{"hidden_act": "squared_relu", "normalize_top_k": true, "balance_loss": 0.00995, "balance_bias": false, "lr_router": 0.000184, "tie_word_embeddings": "early", "max_seq_len": 512, "dataset": "wikipedia_en"}
Below are experts of layer 6 (counted from 0) of a mixture-of-experts language model. Rows are named router (the router's row for the expert), up (a neuron's input weights, with its number) and show model dimensions 192-255. Each number is 50 + 12 x the weight over its row's rms, rounded and kept within 0 to 99.
After each expert's rows: "gets" lists some tokens that make up at least twice as much of what it gets as of all text. This comes from a sample of Wikipedia text that the model never trained on. Tokens count by the router's weight.

# expert 11
router:56 41 33 50 76 52 63 50 20 59 38 51 43 57 54 43 49 38 50 43 61 50 32 37 43 56 54 53 52 51 65 61 63 72 53 47 52 54 38 62 53 57 48 50 46 21 58 38 51 60 49 51 59 50 56 64 54 39 49 45 69 38 25 31
up0:35 65 88 35 45 54 52 58 43 67 46 50 40 36 53 53 52 53 40 47 47 59 48 54 73 51 54 55 46 40 62 69 51 76 52 48 64 69 52 30 72 42 57 59 30 20 68 31 57 45 34 31 62 60 42 54 65 43 45 62 75 50 25 65
up1:67 74 62 67 67 18 40 42 42 51 39 47 53 65 41 54 45 34 31 27 50 26 22 62 64 60 47 61 60 28 71 47 58 58 53 53 49 56 54 39 53 44 52 23 46 61 51 43 54 52 33 51 40 55 40 61 53 27 41 62 44 62 57 33
up2:38 52 51 54 77 53 60 42 71 59 60 50 49 58 51 44 44 60 61 49 43 56 32 47 56 47 50 28 35 60 62 46 57 60 37 50 66 37 63 48 45 50 44 46 55 52 48 66 44 60 45 57 56 40 42 62 56 54 26 60 39 31 50 23
up3:43 41 50 46 24 60 44 57 41 56 57 46 35 37 70 64 56 55 57 23 42 57 45 65 56 54 84 45 50 61 40 79 42 36 27 52 49 42 47 48 70 42 79 53 61 45 30 50 47 56 53 65 35 57 56 42 56 32 67 58 51 56 51 67
up4:59 57 42 56 52 66 44 46 51 49 53 46 39 47 20 59 48 35 48 55 45 67 52 48 78 42 35 51 46 54 46 47 50 66 45 54 52 57 78 50 62 50 57 42 45 12 23 72 43 62 54 49 48 45 39 53 40 52 45 49 39 46 38 61
up5:62 53 58 45 57 31 55 47 50 46 40 41 41 50 51 55 70 51 50 42 69 30 55 35 75 14 57 31 35 54 31 62 45 62 45 35 45 56 52 46 66 50 46 56 31 35 13 44 56 52 34 34 53 26 40 58 35 67 53 42 57 43 52 26
up6:55 60 70 62 57 57 53 31 51 55 68 62 51 29 27 48 40 24 53 41 52 34 49 41 42 31 67 31 61 51 55 65 54 47 34 25 51 51 68 49 43 73 54 57 35 59 53 58 39 50 42 57 68 50 62 72 41 52 57 28 60 69 40 33
up7:42 70 72 40 66 28 65 47 53 44 37 61 63 42 34 40 55 41 57 46 61 51 32 65 48 59 39 38 46 39 55 57 58 41 59 37 75 57 65 52 51 49 44 50 29 50 58 43 51 57 63 49 27 59 75 40 44 55 75 53 60 83 58 44
up8:48 47 28 34 29 54 46 34 48 45 66 43 49 58 46 41 47 61 38 76 36 54 51 54 54 57 47 63 29 62 72 51 48 57 55 41 59 60 33 48 46 58 37 59 75 49 72 67 50 30 49 46 40 56 36 45 53 58 50 41 34 30 66 38
up9:39 40 49 44 43 62 49 57 69 37 54 67 51 43 62 46 41 61 46 45 47 42 35 46 54 41 62 57 72 37 29 24 64 37 63 60 54 53 75 46 54 26 57 73 47 48 47 72 56 48 48 58 62 64 43 71 47 67 48 34 40 46 46 43
up10:39 62 63 30 41 39 49 57 38 48 27 60 65 47 48 55 50 36 34 44 65 52 45 30 55 59 57 72 46 66 40 60 09 44 64 59 34 34 36 40 61 32 38 42 70 47 28 33 63 37 48 50 42 65 47 26 57 52 57 40 48 58 34 82
up11:61 51 45 35 49 82 41 24 54 45 54 50 57 42 65 53 48 46 47 55 31 69 46 53 46 51 70 55 62 34 37 60 59 51 44 40 58 56 48 35 45 35 45 67 48 48 63 59 51 58 58 56 56 20 46 67 60 66 55 57 38 55 41 43
gets: " in", " of", " to", " with", " by", " at"

# expert 20
router:48 47 50 47 38 62 62 40 68 48 60 36 65 27 38 47 50 44 49 31 40 54 34 52 60 55 50 52 43 59 57 49 80 33 47 60 63 40 43 42 48 47 58 53 40 24 37 41 42 53 64 39 68 55 40 56 46 52 65 57 41 40 42 83
up0:40 35 54 44 42 57 65 47 66 74 34 45 52 45 42 46 45 38 46 24 60 50 45 49 61 65 35 46 60 66 29 69 44 47 47 47 46 80 46 70 49 58 69 36 68 68 42 55 39 68 36 55 67 63 64 38 65 25 63 50 56 50 49 35
up1:36 50 63 33 53 35 44 53 39 54 49 46 62 51 63 48 59 52 41 43 28 45 56 49 26 58 41 55 49 37 55 49 50 29 49 35 46 47 33 64 61 59 47 56 41 37 50 57 75 59 59 41 77 43 41 43 53 52 33 63 45 69 48 85
up2:48 45 48 42 68 53 50 56 39 26 68 56 60 31 45 33 55 54 52 45 60 38 53 30 45 67 51 45 22 27 62 46 43 35 49 48 40 65 52 67 46 62 26 63 41 30 29 37 52 60 59 66 38 56 54 82 50 40 69 54 58 38 40 35
up3:51 45 53 62 44 38 20 66 70 53 50 59 66 30 30 72 69 54 56 48 47 61 36 54 43 54 42 27 46 45 60 29 37 59 51 48 47 37 58 59 57 50 50 53 57 47 42 49 57 63 59 56 59 51 36 55 66 58 56 60 36 44 62 38
up4:53 55 79 51 65 32 55 33 63 51 56 72 38 57 51 62 51 52 53 19 45 36 47 50 71 46 52 61 42 56 59 81 32 53 51 60 26 59 54 43 38 38 43 60 52 48 49 44 36 69 56 65 62 53 32 44 19 44 49 47 50 43 61 64
up5:57 48 51 57 40 62 51 42 47 65 41 70 32 18 53 56 40 76 25 79 36 40 57 54 53 69 72 46 53 53 56 49 55 48 52 46 51 45 72 46 59 48 70 63 70 42 67 64 57 49 33 55 52 39 42 48 68 51 47 56 43 43 71 69
up6:51 48 37 54 57 50 39 52 60 47 41 43 56 33 61 68 38 50 51 45 44 49 56 41 75 56 47 51 55 42 29 32 31 53 58 60 27 54 47 59 51 42 43 41 76 55 53 49 55 31 28 42 50 50 54 55 47 43 56 46 50 56 45 49
up7:47 57 24 55 47 66 57 29 44 42 49 56 39 41 71 44 69 31 60 48 61 41 56 70 47 42 61 36 81 76 60 57 60 24 94 46 76 45 39 45 53 58 29 59 34 48 56 48 49 49 43 54 37 48 41 47 48 46 54 55 53 47 50 57
up8:40 51 45 65 44 47 24 37 33 43 49 66 31 33 70 15 47 35 44 39 45 51 48 43 55 47 37 42 59 40 72 72 44 74 56 58 47 49 59 45 29 59 25 62 36 37 44 60 47 40 62 42 54 29 64 76 24 60 35 63 68 43 63 63
up9:43 52 70 49 43 61 44 36 48 79 37 34 34 38 66 61 64 55 41 44 41 60 63 33 60 37 41 46 50 65 62 38 31 54 37 50 56 26 51 53 58 47 55 47 40 36 36 30 40 55 46 46 54 30 37 67 24 68 38 31 59 39 53 63
up10:54 60 63 49 38 62 56 33 40 32 60 45 54 40 56 54 41 47 57 47 47 42 71 33 53 59 69 77 62 48 47 23 57 44 53 61 69 37 54 67 41 36 67 31 51 55 51 74 59 55 50 61 38 51 63 54 32 39 24 32 39 36 60 91
up11:32 54 63 47 66 39 27 39 53 48 37 61 40 66 63 43 46 56 47 67 55 53 34 31 56 34 74 54 58 59 59 68 37 58 34 60 33 49 39 51 48 57 53 56 32 43 66 50 55 54 18 50 42 56 52 43 41 31 41 59 52 44 63 59
gets: " (", " |\n", "\n", " was", " and", ".\n"

# expert 29
router:56 79 50 35 60 46 55 54 31 59 53 49 57 53 56 60 60 49 59 61 26 48 44 39 22 43 68 52 53 48 38 45 66 39 69 60 57 29 37 47 66 41 50 44 65 58 46 38 64 20 26 56 67 35 67 72 63 42 70 59 48 18 65 39
up0:38 50 57 60 24 33 57 28 46 69 34 43 49 39 46 49 61 53 37 60 49 24 23 42 48 48 48 52 22 59 77 19 48 61 46 56 59 49 46 41 51 22 50 41 61 73 38 48 66 42 37 58 52 41 68 56 43 45 43 59 59 51 57 41
up1:50 49 65 59 34 63 59 62 62 44 48 46 41 47 47 43 42 67 42 49 58 52 58 45 41 46 55 46 40 41 51 48 61 75 50 30 45 52 61 58 51 28 54 44 32 45 57 60 50 46 45 44 41 72 51 45 45 51 63 60 40 58 46 65
up2:55 54 48 46 75 31 59 34 50 60 54 57 56 47 45 73 54 36 37 55 50 58 60 56 65 40 39 28 23 65 58 65 47 68 47 38 65 60 38 49 54 50 44 52 46 55 51 23 45 46 59 61 50 52 56 53 44 35 60 68 44 41 47 49
up3:51 14 55 66 51 40 54 41 62 35 58 61 58 53 53 42 57 49 47 59 69 62 55 49 35 48 62 51 46 38 32 40 49 57 46 60 67 36 68 72 40 61 67 56 37 63 43 69 58 53 44 51 45 43 42 58 34 32 58 41 73 26 62 51
up4:70 42 54 48 44 49 31 39 73 62 33 48 61 58 49 37 47 50 44 49 39 70 48 63 41 47 32 29 53 54 68 39 53 44 40 59 51 52 35 62 59 38 67 60 49 65 58 58 51 13 43 59 45 41 82 52 53 45 52 46 42 53 34 32
up5:45 48 45 50 55 69 66 37 31 70 54 40 52 38 51 56 52 63 51 56 37 44 54 38 53 47 52 55 52 56 40 44 45 68 43 58 52 55 60 53 52 48 56 73 61 66 58 61 69 47 50 56 67 53 51 48 80 55 38 49 41 37 47 62
up6:46 56 46 57 60 61 33 58 44 46 60 70 60 66 67 60 63 60 59 46 65 40 30 73 49 55 52 53 49 26 46 47 62 52 60 50 58 51 56 71 43 58 37 43 41 47 46 54 68 37 38 43 56 46 45 50 58 67 57 45 51 37 47 67
up7:67 61 26 45 56 42 59 39 41 59 65 35 55 60 19 48 47 44 64 78 64 61 43 62 29 51 52 45 50 55 40 57 51 40 37 77 41 41 54 51 48 52 51 41 38 50 61 52 48 61 52 38 52 64 63 58 54 50 54 34 42 45 66 40
up8:48 33 25 67 35 42 49 56 36 35 56 35 54 62 21 28 51 53 43 58 32 64 39 35 57 57 67 58 62 53 65 57 62 42 48 41 38 48 31 54 51 39 54 67 74 54 35 35 51 40 59 38 46 45 51 65 33 55 59 38 42 44 52 49
up9:50 41 63 57 38 41 54 52 42 41 53 58 65 36 38 44 50 50 62 58 44 11 61 52 56 48 62 34 74 27 45 48 41 77 54 25 61 47 45 44 29 49 51 75 34 61 42 70 47 36 62 41 57 40 64 31 70 57 51 60 71 46 33 41
up10:34 23 50 54 59 44 48 59 36 67 48 36 24 40 64 35 74 42 46 42 58 44 45 39 46 47 40 56 41 42 62 64 38 47 51 63 66 57 66 36 36 63 41 51 48 56 49 64 40 63 40 40 50 59 28 62 63 66 41 49 60 45 41 32
up11:56 50 44 36 59 62 44 55 50 39 53 56 66 51 55 35 53 49 45 50 60 66 37 43 61 48 52 47 75 51 54 47 45 55 43 57 62 29 26 45 46 35 53 40 39 55 30 44 54 56 48 49 38 28 42 32 54 30 48 60 39 35 57 71
gets: " the", "'s", " his", " and", " their", "'"

# expert 22
router:55 43 46 49 45 74 44 67 53 50 48 58 66 43 72 50 43 30 66 52 50 63 48 60 66 56 57 57 58 67 70 37 62 58 32 47 53 53 64 56 40 35 42 45 45 34 45 61 75 33 45 59 50 28 56 60 07 54 37 66 30 13 53 65
up0:49 75 51 49 50 43 43 52 54 47 55 57 56 37 43 43 55 55 53 64 61 40 47 37 70 40 17 43 50 53 52 56 48 49 34 65 38 53 37 50 35 31 46 40 43 68 55 56 54 36 36 35 56 66 47 69 53 42 55 65 43 28 68 50
up1:59 39 33 46 52 57 45 31 27 53 58 65 58 51 44 58 61 58 46 41 40 64 55 57 52 40 35 61 44 48 66 60 37 35 56 66 70 37 63 35 45 49 52 47 75 48 42 49 41 65 50 42 29 73 51 24 58 63 38 44 60 56 66 50
up2:27 46 52 29 53 66 39 79 55 60 74 65 52 56 55 62 56 49 56 66 44 14 36 64 45 58 30 53 64 44 48 43 60 37 71 50 62 28 56 57 43 34 23 45 54 51 66 50 45 45 66 31 49 38 44 65 50 67 48 43 53 28 50 85
up3:47 39 37 42 42 55 66 57 53 33 65 46 85 45 46 56 58 49 42 63 38 49 40 70 40 49 25 36 62 66 57 62 51 50 52 75 44 28 27 52 56 56 47 63 41 68 63 44 49 48 74 54 53 46 31 59 33 51 51 49 67 41 59 40
up4:59 53 41 43 42 39 37 54 34 42 51 76 36 55 56 52 58 50 35 69 46 58 66 40 56 48 45 58 58 59 51 55 64 43 65 31 47 47 66 37 42 60 54 42 76 34 24 68 62 60 55 54 48 49 66 50 63 74 44 67 41 67 43 60
up5:38 44 37 35 29 50 46 65 37 42 59 26 69 42 37 57 72 54 51 53 60 33 54 50 26 31 44 57 50 47 67 53 26 59 61 64 53 43 41 43 45 46 58 32 47 49 52 56 68 57 44 67 61 76 50 53 32 44 59 38 46 36 53 41
up6:53 49 34 50 56 54 57 56 55 60 53 20 40 63 18 50 62 46 76 61 43 73 54 58 50 54 37 26 51 58 65 53 53 47 50 47 76 58 58 40 35 37 43 56 42 56 64 63 46 24 39 51 44 37 50 45 29 60 39 29 48 46 68 52
up7:56 60 55 58 62 54 42 67 31 62 58 52 47 55 60 60 58 44 51 35 41 75 58 39 48 39 40 51 42 78 58 58 29 31 45 35 65 67 50 34 60 33 53 55 41 26 58 39 35 69 39 60 46 40 48 45 36 62 49 50 45 48 64 57
up8:57 48 68 25 46 65 54 61 63 48 51 47 50 20 52 46 53 52 47 71 47 28 42 62 67 43 64 45 29 48 50 39 81 63 47 40 24 50 59 49 60 74 70 40 38 50 44 77 55 82 49 55 32 52 39 69 36 43 47 33 50 55 70 56
up9:59 27 61 58 45 54 43 61 53 49 43 52 39 49 50 43 48 73 31 36 72 52 54 78 32 53 37 55 58 49 64 48 25 65 61 47 44 52 52 39 72 58 44 37 56 49 50 30 42 52 28 52 61 39 45 53 54 47 31 49 67 47 67 60
up10:66 40 61 55 46 40 68 66 43 49 32 46 23 68 19 45 49 43 49 52 43 38 70 40 53 56 59 49 59 43 54 50 40 48 64 51 41 45 51 44 51 67 51 63 40 56 39 38 46 32 46 51 65 50 36 63 38 43 63 29 58 30 48 60
up11:56 58 49 40 62 66 28 38 29 40 44 26 63 65 61 43 65 31 35 44 68 57 46 54 57 37 62 50 42 51 69 46 43 30 54 60 46 57 53 54 43 37 32 43 54 46 33 69 60 60 65 63 60 43 52 63 47 58 44 43 62 50 38 50
gets: " and", "4", " was", ";", "3", "6"

# expert 1
router:43 45 38 45 50 60 42 57 50 52 71 62 57 30 49 67 56 61 61 43 56 51 18 43 57 36 49 40 53 45 37 59 58 65 43 56 51 49 54 59 42 41 81 47 39 50 37 40 25 58 73 48 64 53 35 53 40 30 29 67 36 43 55 40
up0:37 48 50 44 52 44 42 58 48 56 53 42 63 57 66 57 48 52 54 41 50 55 22 54 27 30 40 60 38 58 31 39 40 51 41 28 45 57 70 45 57 67 53 44 58 54 45 52 47 52 59 60 66 31 28 28 41 51 54 58 44 43 24 58
up1:42 43 65 55 57 52 45 61 50 53 53 22 73 48 47 44 38 55 46 55 78 52 59 73 51 27 62 51 57 32 50 49 50 21 64 48 44 51 48 47 67 64 54 56 59 45 67 42 64 37 34 44 44 49 76 62 50 55 64 44 54 56 41 49
up2:44 47 57 69 69 57 55 48 58 31 38 75 53 27 23 37 56 67 36 57 61 34 27 29 56 37 47 65 52 48 38 47 44 43 65 37 51 49 72 59 47 25 88 45 43 71 52 65 58 59 40 53 47 51 75 71 36 46 47 52 60 71 39 36
up3:55 44 41 50 83 58 49 46 61 28 54 75 43 57 46 50 51 61 33 50 26 51 57 50 62 36 64 46 59 40 38 58 41 55 56 63 40 42 31 38 59 49 54 59 69 70 21 43 49 54 47 48 59 56 61 59 47 45 46 32 52 59 54 71
up4:24 33 42 57 38 30 71 62 34 70 55 55 62 41 70 48 69 59 28 44 52 48 64 67 57 66 69 47 50 39 53 44 54 66 54 68 33 49 33 63 49 48 58 33 65 57 32 47 60 57 45 71 58 51 63 44 51 45 50 44 60 32 45 59
up5:46 56 38 46 48 48 40 41 56 47 34 67 64 53 52 54 60 44 50 50 64 70 25 54 49 46 57 45 46 65 56 52 23 48 52 48 44 38 75 59 43 48 51 62 45 50 44 53 45 72 47 56 30 46 52 30 37 44 46 39 50 36 60 48
up6:60 33 57 44 30 57 58 40 42 38 58 51 39 59 57 70 50 40 43 60 54 55 44 43 30 40 49 54 62 37 49 32 55 52 56 47 48 52 46 61 61 57 54 37 43 63 67 49 40 46 52 37 40 60 35 45 48 53 51 34 47 39 69 50
up7:35 47 57 43 49 71 50 66 30 25 58 68 52 50 46 65 41 47 42 53 67 36 48 79 51 51 31 56 49 41 41 31 45 33 51 62 40 48 36 59 32 49 51 48 33 39 64 48 57 90 63 40 36 52 51 62 50 33 53 49 58 51 44 57
up8:60 34 53 14 27 42 63 35 50 27 49 31 38 46 33 56 58 52 35 66 48 60 41 61 50 35 36 66 74 44 66 50 52 43 46 65 47 44 59 56 52 44 47 54 56 43 34 80 71 63 42 36 42 33 55 59 44 35 57 56 36 41 34 35
up9:39 53 61 68 48 30 44 22 31 49 60 51 60 64 47 59 53 46 46 40 59 66 46 45 62 64 74 29 46 42 36 46 68 55 57 58 51 55 52 37 55 46 68 48 56 39 15 55 49 43 45 56 54 45 47 63 42 61 25 69 36 43 72 51
up10:63 58 44 44 45 33 40 61 64 24 64 45 62 57 54 66 62 61 35 63 44 63 55 40 59 27 49 70 59 41 31 45 44 37 52 32 41 40 47 58 60 65 52 37 50 55 23 49 44 27 57 56 59 70 64 62 35 47 45 48 68 52 52 35
up11:59 58 25 48 46 56 55 48 38 25 46 53 48 58 42 49 49 66 74 41 40 51 48 42 33 64 42 48 38 55 59 63 40 46 46 59 48 50 51 50 49 61 48 44 39 26 62 43 51 58 59 64 61 64 62 45 49 52 65 50 38 57 58 45
gets: " ", ",", "–", " (", " is", " one"

# expert 31
router:34 31 45 39 49 53 56 60 52 44 67 55 42 75 53 48 38 56 62 53 41 59 38 34 42 50 58 51 51 63 51 38 61 51 53 62 22 41 41 37 71 42 53 46 61 66 36 79 35 37 60 31 51 41 43 63 48 56 47 53 61 37 55 71
up0:49 54 35 52 48 48 54 52 46 64 53 47 43 53 53 58 53 58 45 49 60 71 54 30 60 49 82 46 77 52 54 53 36 44 67 83 54 38 56 38 60 73 55 54 73 73 40 56 47 64 50 54 49 71 43 87 58 54 55 48 55 49 44 63
up1:50 57 30 37 51 42 62 59 58 34 65 36 48 56 48 63 48 68 66 27 55 57 50 67 32 47 48 42 25 49 57 61 73 43 52 61 27 53 55 50 50 46 77 40 44 58 15 41 38 46 46 51 53 51 64 78 47 41 48 64 45 68 55 44
up2:62 56 55 39 43 48 48 52 74 41 48 63 48 50 35 47 63 28 54 69 72 35 52 28 54 72 42 40 56 46 39 39 55 62 63 42 59 59 44 66 75 78 25 43 64 33 48 49 55 65 63 35 55 57 72 59 57 41 34 30 63 51 56 70
up3:37 56 40 54 35 66 50 46 65 55 41 54 45 37 28 27 48 51 55 48 42 40 44 51 28 45 55 40 58 69 60 76 46 37 64 30 53 48 38 40 53 52 47 56 46 61 54 66 41 49 37 40 62 66 47 41 28 56 57 55 56 65 58 70
up4:47 35 42 47 63 69 48 69 47 44 43 53 54 56 49 39 67 50 74 43 70 52 58 43 57 53 67 51 47 30 43 74 47 42 75 33 55 46 77 42 35 62 41 60 56 28 30 73 57 53 45 30 40 38 56 39 35 59 81 38 49 50 25 48
up5:52 49 51 32 46 69 63 53 61 46 40 55 47 70 44 60 52 30 34 50 51 68 50 38 35 67 52 47 56 47 54 47 42 55 56 53 20 61 48 75 48 31 54 51 63 45 72 35 42 59 61 63 43 46 42 57 27 36 40 45 56 49 30 55
up6:52 34 37 58 40 36 45 39 40 46 42 48 54 64 50 58 64 32 72 56 50 59 58 45 25 47 44 29 54 52 56 50 43 38 48 35 48 50 61 60 37 33 44 53 59 40 76 47 37 49 42 34 47 50 40 52 38 71 29 57 72 46 70 53
up7:39 35 67 41 55 43 73 45 42 47 64 51 64 41 34 43 40 55 55 36 38 42 45 62 47 34 70 72 54 48 45 57 41 65 43 69 51 44 61 59 38 61 37 64 24 41 40 58 56 53 35 56 31 27 31 62 51 44 33 51 51 53 70 44
up8:47 45 63 62 18 37 32 62 51 56 43 51 45 70 38 61 62 57 43 51 51 46 56 54 62 75 51 33 52 43 68 38 57 47 28 43 57 31 41 42 60 53 51 47 29 47 59 63 45 43 60 30 33 48 60 55 59 32 73 52 46 59 45 43
up9:29 60 62 52 56 52 45 42 36 60 50 60 59 57 46 39 55 41 58 44 34 44 56 67 51 71 56 44 39 68 52 43 78 52 44 45 44 53 44 52 50 41 76 31 25 37 68 42 59 37 52 45 33 72 32 33 58 56 46 61 33 55 53 68
up10:26 54 48 69 61 59 55 59 48 61 46 17 47 50 82 46 33 40 62 49 64 66 50 83 57 33 45 39 50 37 37 57 36 55 41 41 48 62 37 56 47 37 59 46 47 69 53 48 55 56 41 69 46 38 57 52 38 52 10 55 59 52 53 56
up11:53 63 39 42 42 56 58 51 62 71 34 67 54 47 49 61 39 44 41 43 38 37 39 37 29 32 34 54 71 60 54 45 48 25 43 45 55 18 35 57 35 44 53 41 48 57 59 46 50 77 42 50 52 39 19 62 46 52 44 46 36 33 38 41
gets: ",", " from", " (", " of", "),", " by"

# expert 19
router:49 49 78 69 55 45 59 56 59 51 58 52 44 50 59 34 38 69 48 46 63 57 37 50 45 70 62 45 62 36 55 45 46 60 68 62 58 74 56 70 27 70 38 29 41 66 53 50 45 40 32 29 64 48 49 41 69 49 51 52 56 42 60 74
up0:42 54 60 76 35 51 56 55 75 52 57 47 46 38 41 60 43 49 59 28 48 21 58 55 64 51 49 32 60 68 51 65 42 40 71 44 48 45 50 55 53 73 62 54 56 60 44 54 42 58 42 44 67 61 37 30 42 51 60 30 41 36 36 50
up1:33 47 22 47 63 57 68 42 51 65 36 64 44 38 46 68 84 59 32 46 36 55 27 71 34 42 46 69 39 45 61 31 61 59 29 46 36 49 50 65 50 43 50 39 53 50 36 40 44 59 58 34 69 68 47 39 42 62 38 52 58 50 57 47
up2:38 69 71 43 67 48 50 27 63 40 62 51 27 26 40 58 53 53 47 36 60 45 46 43 45 36 63 62 49 56 68 60 57 59 35 40 66 34 45 63 48 60 25 51 27 42 65 61 35 66 60 64 49 62 46 41 50 31 38 33 57 47 61 42
up3:61 56 60 53 67 49 34 65 51 43 47 56 63 39 50 53 57 43 51 48 44 61 23 58 50 46 54 56 42 30 52 58 41 69 54 56 56 34 58 56 33 34 49 47 45 45 53 63 50 45 34 65 51 63 32 42 34 52 43 50 35 51 71 29
up4:39 57 69 61 53 39 47 52 42 52 44 46 55 32 74 56 31 71 42 60 58 49 55 46 37 54 66 55 36 53 56 56 52 41 55 55 57 44 41 43 60 25 52 42 37 62 62 42 43 38 34 35 40 61 50 79 47 54 59 47 46 28 50 67
up5:31 38 66 53 44 34 31 52 72 51 42 53 33 61 67 32 50 62 63 74 39 64 67 50 46 36 43 36 60 51 60 60 51 46 53 59 51 68 46 33 51 28 31 46 56 57 29 63 69 43 42 50 38 45 46 43 62 44 58 41 38 79 73 41
up6:43 41 67 41 59 55 57 59 40 47 61 66 60 47 67 61 51 68 81 58 47 48 42 91 51 44 52 50 28 44 64 51 78 55 81 44 40 45 32 44 51 61 50 50 54 62 44 67 45 58 66 35 36 52 53 56 59 57 40 34 42 43 42 22
up7:35 44 57 50 59 44 46 42 62 43 31 52 41 31 50 36 47 50 41 28 38 38 68 28 53 58 35 34 43 30 60 60 50 22 59 46 36 69 62 48 41 57 33 31 49 43 59 34 54 55 41 63 29 48 61 41 57 53 42 58 74 40 32 58
up8:36 46 50 46 86 47 51 60 41 61 58 71 51 46 46 42 42 56 40 45 42 54 32 51 24 82 36 44 63 44 44 40 54 59 42 47 55 59 60 52 32 41 56 87 45 47 46 52 41 50 44 34 52 52 60 47 52 53 46 50 62 44 56 61
up9:57 61 53 32 44 49 47 48 46 61 49 52 49 61 45 38 38 49 32 39 63 42 54 56 45 42 41 47 45 31 67 43 62 53 57 58 52 41 37 22 53 34 60 26 17 47 55 38 37 42 39 52 49 56 41 66 62 45 68 60 46 51 75 36
up10:36 46 58 49 51 42 45 58 48 52 56 61 46 46 58 41 29 30 70 58 62 31 52 45 50 56 56 41 45 58 43 47 49 40 67 47 48 61 51 59 77 52 45 55 71 44 68 75 62 43 28 46 58 59 53 61 62 54 42 70 45 67 60 62
up11:34 38 48 52 54 76 85 48 46 57 53 57 51 69 68 41 56 56 49 56 64 64 46 57 35 42 49 39 39 52 68 53 47 44 58 42 55 65 85 43 61 48 37 40 44 61 61 42 43 37 53 57 53 38 47 44 50 52 57 48 49 64 46 63
gets: " ", " a", " an", " (", " to", " A"

# expert 28
router:38 56 33 68 45 32 60 50 57 59 61 46 49 41 45 51 35 37 56 48 41 41 63 37 51 40 57 38 51 56 43 46 49 58 48 32 62 63 59 56 52 49 60 76 32 47 51 41 52 65 46 60 47 67 54 63 39 39 35 39 47 80 55 55
up0:44 46 26 63 29 49 57 50 46 57 48 50 33 33 48 47 55 47 58 51 50 49 47 68 60 36 52 27 46 72 43 41 53 63 52 49 44 54 31 61 63 44 39 28 25 41 47 25 79 48 43 39 56 61 52 67 54 77 35 34 62 32 54 46
up1:51 45 53 58 48 56 56 39 70 46 40 53 35 45 74 54 47 62 68 54 23 51 64 34 55 61 67 36 52 47 41 37 67 51 63 61 45 47 69 66 43 52 44 42 49 71 47 51 14 50 47 48 50 43 36 28 53 56 59 29 51 53 60 38
up2:37 40 61 18 65 42 63 56 52 33 60 53 44 42 68 54 53 53 69 58 53 51 50 55 55 31 42 42 45 51 33 42 54 55 52 53 63 60 58 45 59 57 64 50 46 59 53 50 60 65 51 42 49 61 53 53 40 44 45 48 49 55 53 69
up3:66 57 49 36 54 34 61 43 77 37 59 53 53 66 54 43 57 36 61 57 39 65 51 37 29 33 31 52 50 41 52 49 64 59 50 42 59 72 49 49 72 34 41 58 71 33 57 40 56 55 47 49 72 50 56 59 38 48 40 37 54 52 34 41
up4:37 63 32 41 44 46 45 33 52 28 42 24 51 55 58 65 54 65 60 48 29 49 70 39 48 51 60 63 57 53 64 63 60 50 68 49 33 63 44 82 59 48 46 50 22 78 39 21 44 57 42 34 42 38 66 34 54 72 54 63 55 43 42 36
up5:57 14 46 44 30 26 36 49 37 55 43 56 50 63 48 40 43 49 41 43 69 41 45 48 44 75 52 42 59 68 44 58 56 73 57 54 57 51 65 65 47 47 46 65 39 55 36 36 45 64 48 55 33 51 58 37 36 71 38 46 71 43 35 69
up6:73 47 28 33 61 49 57 46 53 51 64 50 59 55 48 62 62 53 39 61 48 68 39 84 61 66 59 59 48 38 72 54 42 50 48 59 31 47 41 53 31 56 57 58 41 54 51 43 79 15 73 52 51 45 57 35 48 37 45 26 34 28 58 68
up7:48 37 37 46 41 44 42 42 66 79 39 56 50 60 59 45 30 32 53 46 57 77 25 54 57 66 67 56 41 44 48 59 45 66 45 57 44 45 49 67 54 48 43 58 42 32 53 52 39 46 35 56 58 50 76 33 55 35 30 50 61 52 66 40
up8:46 66 51 47 46 29 50 41 60 56 66 51 40 42 41 41 57 28 52 53 40 62 58 37 35 45 64 45 43 51 48 53 44 50 41 67 58 68 39 45 70 33 44 44 53 66 52 51 46 62 44 30 55 52 52 39 67 62 35 16 59 48 69 58
up9:39 55 51 47 46 51 56 57 65 45 44 68 42 52 37 28 62 77 67 64 43 44 69 70 54 29 44 48 84 63 52 64 28 37 86 50 43 39 51 70 60 70 43 52 58 43 64 57 47 54 45 70 46 44 51 46 42 68 40 47 69 62 51 59
up10:61 38 65 48 36 40 58 43 36 29 52 47 49 40 50 75 46 51 51 54 55 61 46 60 31 43 59 48 51 57 55 52 43 36 60 55 58 38 52 44 56 55 57 23 56 41 62 53 69 61 25 72 55 45 54 46 46 45 69 51 39 45 45 40
up11:59 62 55 42 58 57 57 59 50 55 57 57 67 50 41 52 45 59 78 21 38 54 55 35 46 65 47 63 50 55 51 79 38 45 76 58 22 36 47 46 42 55 83 64 38 44 40 48 40 63 69 32 47 51 63 46 57 82 63 31 58 58 43 39
gets: " |", " ", "-", "\n", "|", "\n\n"